config.yaml
n_layer: 18
d_model: 192
n_experts: 128
experts_per_token: 6
d_expert: 32
d_shared_expert: 192
activation: "geglu"
moe_layers: [0, 1, 2, 3, 4, 5, 6, 7, 8, 9, 10, 11, 12, 13, 14, 15, 16, 17]
router_score: "softmax"
normalize_top_k: false
routed_scale: 5.01
balance_loss: 0.00314
balance_bias: false
n_groups: 4
groups_per_token: 2
init_std_router: 0.0331
lr_router: 0.0014
n_head: 6
n_kv_head: 2
head_dim: 32
vocab_size: 3298
norm: "rmsnorm"
norm_place: "pre"
norm_eps: 1e-05
positions: "rope"
rope_base: 8420.0
rope_fraction: 1.0
qk_norm: false
attn_scale: 0.177
tie_embeddings: true
parallel_block: false
init: "uniform"
init_std_qkv: 0.0433
init_std_o: 0.00721
init_std_up: 0.0433
init_std_down: 0.00416
optimizer: "soap_variant"
lr: 0.00369
lr_mult_qkv: 0.7
beta1: 0.95
beta2: 0.95
lr_head: 0.00621
grad_clip: 1.0
warmup_steps: 200
schedule: "wsd"
decay_fraction: 0.473
decay_shape: "pow"
final_lr_fraction: 0.1
batch_tokens: 131072
seq_len: 1024
doc_mask: true
train_tokens: 888500000
steps: 6779
dataset: "wikipedia_en"
Below are experts of layer 14 (counted from 0) of a mixture-of-experts language model. Rows are named router (the router's row for the expert), gate (a neuron's input weights, with its number), up (a neuron's input weights, with its number), down (a neuron's output weights, with its number) and show model dimensions 0-191. Each number is 50 + 15 x the weight over its row's rms, rounded and kept within 0 to 99.
Before each expert's rows: a language model's description of what the expert responds to. This comes from a sample of Wikipedia text that the model never trained on.

# expert 22
It responds to: Mid-word Latin stems. Middle word pieces of Latinate words, such as por in Corporation, ateg in category, ict in Victory, it in Manitoba.
router:55 63 47 87 26 64 30 66 80 56 46 39 59 55 59 48 49 56 44 63 18 50 75 65 39 65 56 72 31 72 39 38 40 47 41 46 51 59 59 47 02 58 37 58 47 61 50 31 49 33 38 48 32 51 68 18 57 46 47 70 61 59 65 58 32 56 51 39 60 59 37 45 56 57 38 26 60 66 51 45 49 28 21 81 57 52 33 39 33 63 69 35 66 47 35 57 61 44 72 47 33 51 38 52 45 28 59 53 76 56 24 53 51 39 17 48 35 30 68 43 83 38 42 49 47 39 47 47 22 62 36 58 25 39 38 29 58 54 55 47 34 76 47 60 28 61 58 73 72 45 48 44 58 62 50 40 36 46 27 51 77 35 51 68 48 23 34 40 44 47 68 50 50 46 56 29 32 31 65 80 61 86 76 37 31 50 62 33 44 69 59 64
gate18:73 80 29 72 75 59 50 37 55 57 68 63 45 38 60 51 72 74 65 42 31 42 69 24 40 59 38 55 25 58 80 68 51 62 61 30 43 36 59 50 45 84 49 75 61 61 50 51 41 70 30 40 61 46 58 37 56 58 54 55 35 64 62 42 47 29 54 41 56 58 40 47 52 60 71 47 70 58 42 46 63 68 66 56 63 56 52 61 65 55 77 64 35 93 64 47 83 60 09 53 47 34 09 48 44 28 37 45 48 73 38 54 45 49 76 16 58 38 57 50 44 74 48 40 45 79 24 37 54 73 68 44 53 53 66 27 47 32 64 65 37 53 56 59 42 50 25 51 63 72 31 40 64 31 45 48 23 68 44 58 54 54 56 55 40 65 20 57 63 59 48 68 47 54 52 51 41 42 58 75 42 32 53 62 40 48 19 60 61 69 70 63
up18:47 69 56 23 57 44 42 53 38 50 52 36 57 49 33 58 67 48 66 36 32 21 61 27 20 14 34 46 53 59 53 39 47 34 30 24 35 50 39 62 32 35 34 24 44 54 49 51 48 63 72 42 15 47 48 31 60 39 44 57 58 46 59 56 67 30 48 55 33 66 65 59 40 38 40 48 30 55 23 73 50 63 32 76 35 73 68 62 69 54 55 67 78 45 51 37 41 52 25 41 42 45 32 58 53 48 30 69 61 50 42 56 40 15 58 65 27 53 64 54 27 70 59 50 91 47 24 56 54 23 74 54 58 42 73 77 68 55 56 79 63 39 58 39 43 25 43 55 55 57 55 48 56 53 72 34 33 55 41 31 44 37 65 57 58 31 35 74 44 69 25 46 36 42 36 50 27 80 37 74 31 63 68 34 50 71 65 59 48 53 57 46
down18:69 56 45 51 61 32 47 53 38 37 15 66 68 61 79 48 38 27 56 37 59 36 48 51 51 35 74 69 80 55 44 48 50 55 30 64 70 25 61 54 53 47 51 73 36 54 64 53 44 27 43 36 53 52 37 39 83 34 23 66 60 50 72 70 65 51 84 51 45 35 64 44 43 79 71 15 52 40 43 58 55 26 49 21 47 74 48 64 53 50 31 45 59 48 33 75 31 21 51 62 56 45 44 32 46 71 38 42 63 44 46 61 66 61 51 62 51 68 52 68 34 31 63 47 84 72 29 68 52 59 60 56 51 52 66 47 59 50 53 48 70 37 68 52 50 60 44 31 50 50 83 45 62 35 74 33 50 45 54 39 46 54 65 33 74 79 47 87 51 64 55 48 42 48 44 34 50 72 15 48 73 51 55 61 31 79 52 57 31 74 46 73
gate19:37 51 51 61 34 56 30 44 32 71 55 44 42 44 48 43 65 56 77 20 57 52 51 31 15 50 54 38 23 37 38 34 36 56 49 46 22 46 54 63 35 52 17 66 44 72 70 41 48 37 19 70 37 53 66 58 64 61 65 86 35 59 39 61 45 42 30 67 43 53 54 30 34 41 48 45 72 31 71 54 64 48 50 81 56 32 64 41 63 35 56 36 45 71 77 49 34 52 67 60 63 48 55 43 66 58 70 51 37 42 35 41 49 58 53 23 64 59 45 42 62 42 28 79 77 66 30 67 39 54 61 49 30 73 41 62 51 52 25 53 22 41 18 39 39 76 23 54 46 60 42 38 50 41 38 47 23 25 50 34 49 21 23 83 46 60 51 42 38 62 84 65 41 47 31 33 34 55 33 57 47 48 55 39 31 52 49 33 47 63 37 43
up19:47 43 67 54 56 42 71 45 64 43 58 43 62 39 81 29 50 54 49 54 60 63 43 67 60 52 60 68 60 47 40 51 75 69 29 56 59 24 40 35 45 40 47 50 38 36 25 37 55 66 49 53 58 35 37 47 12 49 53 77 45 57 70 39 69 68 44 60 48 41 51 48 45 83 41 27 85 64 46 53 55 50 34 31 56 41 79 49 41 69 73 58 50 39 26 64 33 48 44 36 65 54 51 58 51 51 68 87 74 64 76 51 59 38 63 19 57 19 62 87 47 60 69 44 52 58 54 67 65 53 76 22 41 47 42 56 71 49 51 54 59 53 29 36 24 50 51 64 25 35 66 91 36 58 31 74 58 47 74 44 45 30 65 19 34 45 57 42 65 48 43 40 45 61 37 21 72 40 64 46 76 50 42 54 32 47 74 48 57 52 77 43
down19:24 48 72 69 36 68 66 74 57 60 42 43 51 36 76 56 74 77 45 28 74 57 80 54 43 43 37 59 48 59 32 50 70 49 48 42 45 35 19 72 48 53 62 61 59 69 26 40 65 37 60 54 52 38 44 36 19 65 68 44 47 56 33 35 27 36 49 74 55 55 63 26 51 64 59 51 55 23 43 54 36 90 50 69 35 41 51 50 22 51 72 41 54 13 37 66 45 46 54 58 56 62 68 48 32 53 46 19 50 33 34 34 24 50 46 59 62 25 43 56 41 42 48 51 54 45 33 21 76 44 44 45 44 26 62 59 81 48 39 59 53 42 57 69 67 60 61 38 45 61 44 77 25 24 56 57 54 41 50 24 67 53 46 60 53 29 61 50 72 40 42 53 45 62 47 49 83 66 62 53 52 33 87 65 24 38 40 57 45 61 65 28
gate20:14 75 59 36 41 60 32 66 37 40 48 55 45 44 76 21 39 38 43 27 33 57 32 65 44 25 56 71 52 70 24 40 56 32 45 46 57 62 48 62 47 38 47 54 79 59 36 80 53 42 23 54 38 35 61 55 42 62 29 47 72 51 48 53 33 55 66 66 66 31 60 44 63 67 48 55 52 58 93 47 53 37 59 54 26 49 54 28 19 52 50 33 30 57 22 63 55 66 44 53 44 42 40 40 27 52 64 60 68 34 53 70 42 15 34 60 63 63 32 35 47 54 51 78 27 06 67 69 39 48 12 46 49 60 52 45 34 51 45 24 17 55 60 63 59 56 54 58 22 42 77 26 73 62 26 42 53 43 43 47 57 60 58 55 52 74 37 64 47 57 47 53 67 67 53 60 61 55 56 50 46 71 44 57 23 65 38 41 43 66 50 42
up20:41 99 47 68 52 51 48 45 48 59 63 61 47 60 54 38 42 43 70 53 29 34 46 42 43 39 60 74 30 45 52 31 37 27 51 43 45 54 69 46 41 66 40 53 10 43 51 81 51 17 51 61 45 66 25 51 46 56 65 44 48 42 39 37 56 54 87 52 64 62 70 36 60 50 60 47 30 88 72 47 42 41 33 45 20 60 58 64 51 48 34 39 56 45 52 54 71 21 50 66 25 51 48 57 55 46 35 55 68 42 36 42 80 49 62 86 53 51 58 31 42 34 50 44 44 28 73 59 46 51 66 69 34 42 60 51 50 27 59 27 36 83 66 45 48 62 50 57 72 37 81 34 58 49 31 40 56 45 52 53 58 61 46 43 71 40 21 69 34 67 40 75 66 67 59 47 52 47 30 37 61 57 37 26 54 56 33 65 51 56 90 51
down20:38 58 46 55 74 65 55 32 65 74 61 45 31 69 37 46 74 29 54 58 71 60 49 46 36 70 24 50 72 55 48 58 21 58 31 47 44 32 51 35 53 45 72 70 52 48 12 37 60 71 40 29 72 76 40 40 51 58 49 44 57 33 55 58 62 46 54 50 54 44 52 72 60 43 22 35 62 61 64 38 62 78 38 39 27 69 49 44 57 51 39 44 44 34 30 38 28 54 80 34 69 26 45 75 38 38 58 62 52 43 54 43 46 51 42 78 39 58 36 34 58 44 16 50 46 51 06 64 37 34 71 65 41 52 45 61 85 51 58 50 44 60 85 67 25 43 52 43 45 57 76 62 73 42 36 75 48 60 60 58 35 64 52 59 37 48 57 62 86 50 49 57 66 77 40 31 50 69 62 52 17 36 66 50 51 42 36 77 59 59 69 53

# expert 38
It responds to: Role and person nouns. Endings or whole nouns naming people's roles and relations in sports and biography, such as quarter(back), athle(te), coach, father.
router:63 48 49 40 27 55 53 31 70 47 32 58 43 55 53 68 50 42 82 79 43 46 64 66 30 60 56 45 72 58 87 57 27 48 72 57 39 42 71 21 36 34 40 58 51 70 44 56 66 34 45 76 81 61 55 31 40 38 25 37 42 52 47 47 30 72 58 60 63 64 81 60 54 42 62 39 50 64 76 84 39 56 61 43 61 30 48 60 39 74 37 42 64 10 40 49 33 35 56 41 56 69 33 20 53 36 60 39 54 37 53 17 74 38 20 59 46 41 46 44 36 30 55 63 43 38 68 35 44 53 21 34 61 47 42 37 47 77 33 68 39 63 27 64 50 36 33 61 53 54 58 25 46 54 31 40 57 45 53 76 53 68 41 36 70 48 56 43 62 26 33 66 50 50 54 77 18 45 68 65 33 38 47 63 62 61 50 51 43 41 34 62
gate1:65 43 62 47 62 36 55 33 62 69 31 47 53 61 53 64 47 20 47 56 44 63 16 50 43 44 57 53 47 86 70 43 64 67 53 69 55 61 64 57 48 59 70 66 79 28 43 81 80 14 62 45 29 51 44 67 39 50 41 54 24 26 37 44 41 55 44 51 50 54 53 53 42 17 47 48 34 83 38 38 62 78 27 65 45 48 46 52 77 41 51 62 50 41 56 36 32 32 37 61 29 27 69 77 37 71 55 33 47 72 31 59 45 42 57 66 56 94 57 44 60 37 49 43 53 56 49 35 55 42 47 45 50 49 39 80 58 55 28 51 64 55 79 83 52 67 35 41 46 54 27 34 45 34 29 52 49 63 44 52 43 65 68 74 63 58 61 53 61 78 41 44 66 71 26 58 32 59 71 41 43 55 56 59 56 33 58 16 55 50 82 53
up1:69 59 48 50 66 37 49 38 45 68 55 45 56 23 59 47 32 51 53 46 58 41 18 79 53 38 46 20 45 72 75 58 61 22 66 40 33 44 39 61 23 44 77 59 37 47 42 73 60 22 70 58 40 19 40 50 50 67 65 48 45 18 41 65 48 51 54 45 26 58 80 59 46 50 63 59 39 63 43 34 52 74 66 58 12 69 36 40 64 40 53 65 56 57 68 55 60 27 53 40 49 53 56 59 38 57 45 64 71 49 52 41 22 47 63 60 57 57 53 70 65 41 55 54 31 62 60 48 77 27 62 42 56 67 74 47 76 41 23 40 45 60 55 62 46 39 41 32 43 89 48 55 44 25 34 63 39 52 67 66 50 47 70 75 46 55 53 47 24 84 44 32 76 64 68 42 37 74 80 29 86 56 42 41 67 48 58 48 56 47 62 53
down1:39 48 40 75 36 84 65 43 35 31 63 55 45 56 47 48 39 64 43 44 53 38 82 64 56 57 43 83 76 11 43 38 25 47 53 55 48 52 30 13 62 32 33 29 64 64 38 50 39 91 34 59 49 66 72 43 65 22 38 52 72 71 62 52 52 29 79 46 75 42 39 40 58 88 54 38 69 28 69 71 37 35 63 26 63 33 54 36 55 62 42 28 60 51 36 63 36 62 46 56 44 69 56 37 66 39 40 56 50 33 60 57 70 50 51 37 47 20 42 52 41 55 48 57 46 44 57 72 35 49 49 62 40 52 53 41 35 43 51 60 27 38 41 31 46 43 54 74 49 33 68 60 25 77 60 48 61 48 51 52 57 62 33 31 39 49 50 68 31 14 51 63 18 31 40 67 68 31 42 73 24 52 44 57 45 48 47 54 38 48 40 43
gate2:54 62 46 77 33 47 61 47 38 69 60 53 69 34 27 60 59 43 51 39 26 45 34 51 51 53 52 34 48 35 68 99 57 60 22 34 61 65 47 61 53 45 39 57 48 78 54 33 28 31 34 64 45 69 42 42 31 38 62 74 49 34 46 39 47 54 42 74 47 58 55 50 30 44 58 63 48 25 35 59 38 33 74 30 58 39 30 60 35 39 64 77 33 66 54 60 53 39 57 55 54 35 35 65 62 60 59 44 54 72 57 42 80 98 49 58 40 27 66 50 60 18 66 62 67 39 66 49 42 48 53 57 65 19 55 47 57 60 52 47 44 46 46 37 30 70 55 53 54 68 29 57 45 28 25 43 51 26 28 44 43 34 89 49 36 39 22 42 72 62 55 68 62 36 45 64 28 41 52 28 40 59 56 29 45 49 39 70 79 86 46 47
up2:54 43 33 26 75 48 52 49 73 62 55 47 44 54 29 68 38 55 50 46 52 43 33 61 46 71 67 33 54 42 62 53 56 30 39 40 61 54 48 45 76 39 24 66 71 49 49 63 70 40 45 69 40 66 91 46 40 49 51 61 45 79 50 42 34 53 68 59 42 45 50 60 74 77 54 62 28 34 21 60 57 45 76 43 43 52 14 69 48 44 67 72 44 36 82 58 32 45 68 64 73 27 57 58 40 99 39 55 40 81 49 21 49 42 44 78 70 40 48 69 50 65 68 26 40 51 52 45 55 44 46 73 44 32 70 63 20 78 69 72 45 38 35 66 55 50 28 54 58 59 62 42 68 37 61 53 55 42 40 52 31 44 52 45 41 37 39 63 42 65 56 37 62 58 49 51 55 32 57 58 20 75 34 19 53 46 34 63 51 52 68 64
down2:38 45 62 32 36 26 68 51 53 49 33 36 62 39 55 37 45 37 58 46 69 81 67 19 63 41 49 88 33 13 60 48 68 23 56 81 35 49 47 24 44 34 43 35 62 31 57 43 53 59 49 66 65 48 62 75 68 52 40 25 63 38 55 41 66 72 48 47 60 64 61 52 59 24 53 30 63 40 63 81 68 65 49 51 68 45 65 54 52 49 60 53 58 39 35 94 41 56 46 56 42 68 44 47 57 22 35 54 55 49 52 51 50 48 66 50 62 66 49 62 76 57 37 59 18 49 52 42 47 44 57 28 56 71 37 74 48 27 73 62 77 54 50 52 68 38 63 46 20 46 61 56 24 57 52 35 40 49 63 26 43 70 37 46 47 39 75 92 44 37 50 59 55 53 61 34 57 55 36 31 59 63 54 71 30 37 74 55 41 40 30 79
gate3:43 55 32 07 33 44 58 19 47 40 55 63 41 78 47 59 43 65 31 61 42 62 56 42 57 56 79 49 42 86 35 59 39 60 50 59 55 54 44 64 87 63 58 32 59 46 74 59 46 63 47 47 65 64 51 42 67 44 47 37 70 58 29 72 54 64 36 47 63 72 42 41 31 64 75 58 63 27 58 36 71 45 74 37 24 50 66 63 61 48 31 67 47 38 33 48 87 60 40 46 32 48 53 54 49 49 57 43 48 62 72 46 67 59 33 62 68 30 42 53 33 58 45 61 53 70 51 63 59 46 69 67 12 75 71 63 34 69 54 51 61 46 47 57 42 73 65 69 52 57 48 40 68 56 38 49 55 41 61 62 44 63 63 33 81 51 47 61 65 36 73 87 42 37 89 71 47 28 29 53 43 78 51 49 55 71 62 32 75 43 40 45
up3:46 67 25 30 39 32 48 45 78 48 14 73 41 58 54 51 46 16 49 34 13 45 40 42 24 17 69 36 67 56 52 36 59 37 72 49 58 35 82 67 37 43 56 44 23 44 67 74 43 69 54 36 62 49 48 52 49 77 49 64 69 34 52 67 53 64 62 30 46 44 70 56 47 35 67 83 66 30 47 31 61 41 54 29 12 40 51 58 70 30 67 25 58 53 43 31 51 59 68 48 26 28 41 65 49 58 52 30 40 52 57 49 50 52 21 65 51 45 66 47 42 40 52 56 22 65 51 49 52 48 54 56 39 67 56 42 43 63 48 53 65 50 38 32 33 80 58 48 70 75 67 39 46 56 30 44 43 45 55 70 54 58 37 65 54 55 29 59 34 47 50 75 44 53 79 75 47 58 40 08 58 48 41 47 66 36 46 37 58 84 42 45
down3:49 64 39 59 51 66 82 26 26 49 58 32 40 37 68 57 51 60 63 14 37 48 47 46 59 61 45 67 69 12 46 43 49 52 27 16 54 51 41 24 55 51 45 63 22 31 71 44 48 42 38 59 72 57 64 21 60 64 40 75 54 42 60 79 44 18 34 36 78 54 51 44 75 60 31 28 72 63 72 40 39 21 60 55 59 37 44 40 51 39 46 50 53 53 25 80 37 65 51 52 52 43 49 59 64 47 50 42 43 41 30 54 23 70 69 47 59 62 45 64 53 54 61 16 64 27 42 47 57 48 33 49 58 24 53 40 53 37 95 58 24 61 36 60 45 59 52 65 71 55 69 30 47 78 50 31 45 37 49 47 40 57 39 50 38 63 34 49 33 36 47 65 32 60 55 67 37 71 58 59 66 50 54 67 45 64 13 49 64 43 28 52

# expert 17
It responds to: Letter g pieces. Word pieces containing g, either a doubled g or the opening ag-/Ag-, such as Reg(g)ae, ag(g)regation, ag(reeing), Doug(las), slog(an).
router:56 81 35 68 43 75 60 46 58 51 38 20 59 57 27 59 49 36 44 51 26 51 74 49 32 59 56 16 43 53 37 59 46 61 37 45 85 55 58 52 08 60 41 42 34 59 58 55 43 59 29 67 46 40 63 40 33 34 39 65 67 73 65 60 55 69 50 37 62 61 29 38 49 85 35 40 20 36 32 56 51 29 55 81 60 73 60 39 70 74 65 56 34 50 71 60 38 73 69 55 36 59 44 48 54 35 69 49 71 49 39 56 72 20 52 67 50 35 72 60 57 56 41 48 45 62 15 43 36 50 29 52 40 63 42 51 58 73 64 51 40 60 59 49 35 62 34 60 83 42 60 76 41 68 64 40 58 53 49 49 76 65 61 49 47 30 28 42 35 66 67 45 25 36 60 37 62 52 68 62 56 40 81 21 50 54 54 40 36 46 34 68
gate0:53 68 50 49 27 59 27 52 41 44 65 48 53 46 56 58 60 50 45 29 37 67 46 60 39 68 55 42 28 66 46 46 56 44 70 53 48 40 51 62 41 49 34 72 50 55 38 40 67 59 23 85 39 64 68 37 44 58 29 40 51 45 39 52 80 74 58 45 36 41 56 51 66 62 31 43 66 68 40 82 70 86 66 40 57 57 49 47 42 30 22 60 57 22 47 67 52 30 68 54 27 38 42 37 74 41 66 28 45 29 26 46 73 23 63 51 43 56 69 17 71 41 62 52 47 67 46 67 57 94 60 47 41 14 33 51 37 37 63 43 49 56 46 29 82 49 79 59 74 47 64 52 40 55 57 59 62 59 53 63 68 48 49 47 51 58 38 44 77 60 70 55 58 38 04 55 53 67 54 51 61 69 64 56 51 58 37 21 27 41 30 55
up0:36 44 49 42 44 35 13 82 64 37 72 48 41 64 67 39 30 58 26 74 53 52 58 15 49 77 55 14 43 47 28 47 52 28 54 59 44 46 38 40 58 62 40 56 42 54 80 44 47 24 29 63 42 36 49 45 64 89 50 59 75 43 32 72 33 47 53 30 49 64 64 60 51 30 37 48 58 44 56 48 47 49 14 67 41 41 53 40 75 55 46 78 58 45 25 58 25 31 50 60 55 14 47 46 71 42 50 53 63 48 59 27 67 47 14 55 34 43 30 38 54 63 72 34 61 52 54 55 45 56 59 47 33 45 35 44 49 66 80 45 34 59 68 33 36 52 65 47 54 35 32 62 40 70 60 29 70 88 48 59 54 50 63 57 20 26 43 16 52 47 37 56 62 55 42 34 65 50 34 55 58 56 63 48 35 45 47 60 67 56 77 48
down0:49 62 60 23 63 51 43 46 30 61 29 71 22 67 37 43 41 42 68 57 53 27 52 24 63 49 29 29 53 51 52 49 61 30 62 56 26 63 22 46 37 45 47 55 44 60 39 65 32 54 81 54 27 47 27 41 58 36 39 31 41 40 49 43 10 42 15 74 51 37 62 45 77 58 41 30 75 59 55 72 55 45 43 45 60 41 58 67 48 35 56 30 29 65 37 41 38 72 50 27 46 36 64 48 63 38 27 51 56 55 51 34 72 42 64 79 41 51 74 53 50 54 54 92 49 80 65 61 58 45 31 61 52 29 72 47 37 80 45 62 47 23 57 59 68 36 62 39 41 53 46 75 38 78 46 33 64 44 57 66 68 46 48 09 64 63 69 56 64 46 69 56 51 60 40 23 34 44 66 30 39 56 59 56 58 60 41 35 67 36 55 52
gate1:42 48 48 57 42 91 47 41 56 74 64 34 55 55 54 54 62 47 43 40 42 42 22 50 47 52 57 04 53 53 45 38 63 65 62 68 42 70 40 32 35 50 78 36 86 46 42 80 43 47 56 55 63 72 60 53 40 35 65 63 43 39 25 50 75 58 30 57 82 49 55 59 29 78 53 31 88 74 70 59 62 85 47 43 44 34 66 43 62 60 34 45 77 58 51 57 57 31 77 50 31 56 36 60 58 34 71 62 60 64 52 44 51 33 38 22 76 32 58 24 52 45 50 54 70 31 44 51 68 69 68 73 30 43 42 59 42 37 42 75 37 53 51 76 46 57 44 26 67 33 57 65 48 61 27 62 52 39 66 39 37 56 43 70 48 75 59 37 69 60 67 64 36 59 60 44 43 43 12 57 42 53 63 70 44 42 42 46 51 40 34 55
up1:53 51 54 45 50 48 59 58 46 45 69 30 44 40 48 85 67 45 50 31 41 54 50 62 41 30 50 32 87 49 86 37 70 44 67 61 42 42 58 51 26 52 48 10 64 72 60 48 50 70 50 65 18 63 50 31 41 45 79 59 39 60 42 24 65 64 40 45 68 60 38 80 26 37 73 60 58 67 57 43 53 50 62 54 45 38 42 73 42 73 56 28 40 46 42 72 50 52 65 55 25 61 39 77 38 48 38 45 61 81 50 56 66 21 55 56 63 40 61 36 07 91 59 62 51 42 47 67 57 76 75 67 53 45 51 67 27 36 60 58 41 66 37 51 50 28 56 37 25 55 50 50 57 51 56 47 57 28 19 49 63 39 37 54 35 76 75 62 59 42 42 66 36 40 21 72 37 51 51 52 62 73 40 33 48 44 59 40 31 43 43 66
down1:39 32 27 45 49 63 40 58 26 39 52 33 50 48 22 50 67 42 56 52 69 55 26 37 81 23 40 48 59 45 43 77 58 28 28 71 31 39 33 36 44 36 44 42 51 38 36 47 29 61 72 69 75 52 41 36 41 64 66 50 72 76 42 57 68 52 43 31 47 71 33 40 44 40 63 22 45 48 75 36 57 65 68 77 32 30 20 33 22 50 47 26 55 48 49 63 60 35 13 57 44 52 26 44 67 27 64 31 63 61 57 51 29 24 46 52 42 61 40 42 42 52 76 35 47 57 38 51 58 62 69 58 51 52 54 31 23 44 50 39 31 39 72 20 41 65 51 61 63 31 73 50 53 49 50 48 44 77 65 80 22 60 63 62 60 32 29 72 24 70 41 42 30 47 46 58 37 53 53 61 46 55 40 46 34 34 23 42 45 61 47 43
gate2:66 82 40 29 31 60 15 38 37 32 53 64 20 49 36 38 62 41 31 64 72 64 45 37 25 59 64 29 44 46 48 66 57 62 48 63 53 59 75 90 75 39 31 57 63 42 48 76 29 62 49 31 32 50 46 45 53 60 47 20 34 61 52 48 67 56 37 42 24 29 26 30 97 35 31 43 76 39 53 53 52 47 40 69 36 47 63 54 56 54 36 34 45 66 49 54 52 61 57 71 46 30 26 57 24 42 49 37 44 47 48 62 58 44 55 80 38 34 46 31 39 50 57 32 50 62 36 61 48 46 46 59 39 63 56 42 70 43 49 80 47 80 40 51 48 48 47 77 58 62 49 31 68 66 52 44 64 70 50 51 50 52 45 57 62 52 43 43 70 65 99 81 56 71 54 51 54 45 30 71 56 45 72 38 60 58 50 43 53 30 44 80
up2:51 52 61 73 32 34 47 69 53 53 40 59 32 40 58 51 21 43 55 61 67 43 57 46 33 46 81 68 61 92 48 54 18 77 72 41 71 38 63 39 49 70 54 57 33 44 72 52 51 73 33 53 67 42 48 43 28 58 54 53 56 55 45 45 39 65 62 58 43 42 55 26 52 33 33 38 56 49 59 44 70 27 72 71 58 55 40 58 44 63 65 49 56 56 59 25 35 58 37 38 55 79 76 39 82 55 16 57 46 24 52 60 56 66 85 59 35 49 21 73 51 41 53 55 62 46 51 39 17 54 39 60 42 38 74 66 54 37 39 41 60 55 64 43 71 49 39 44 65 56 46 57 17 50 64 51 58 75 37 42 85 45 35 36 57 65 62 59 43 43 25 40 17 48 36 69 37 53 52 38 43 47 28 26 75 26 48 43 36 65 64 79
down2:51 48 30 46 77 52 63 33 43 61 82 52 36 56 50 27 41 24 30 59 68 51 53 47 63 59 70 53 32 55 48 32 49 70 24 70 57 39 47 59 44 66 56 48 47 43 60 48 55 44 68 60 38 55 63 37 45 24 49 48 33 41 66 53 09 57 67 49 61 35 36 50 69 47 50 58 85 76 49 44 38 82 53 33 28 50 43 45 38 52 53 78 33 54 43 74 34 33 37 60 64 38 70 64 42 36 73 47 44 76 80 80 52 51 27 48 44 50 48 60 55 50 56 77 38 49 55 47 47 44 55 61 44 45 27 40 65 37 14 27 33 50 66 33 65 54 88 72 51 52 35 62 62 44 45 57 44 38 33 50 30 56 70 56 60 47 66 49 57 46 54 71 71 63 56 54 63 56 62 59 80 49 62 33 09 62 97 72 69 46 35 33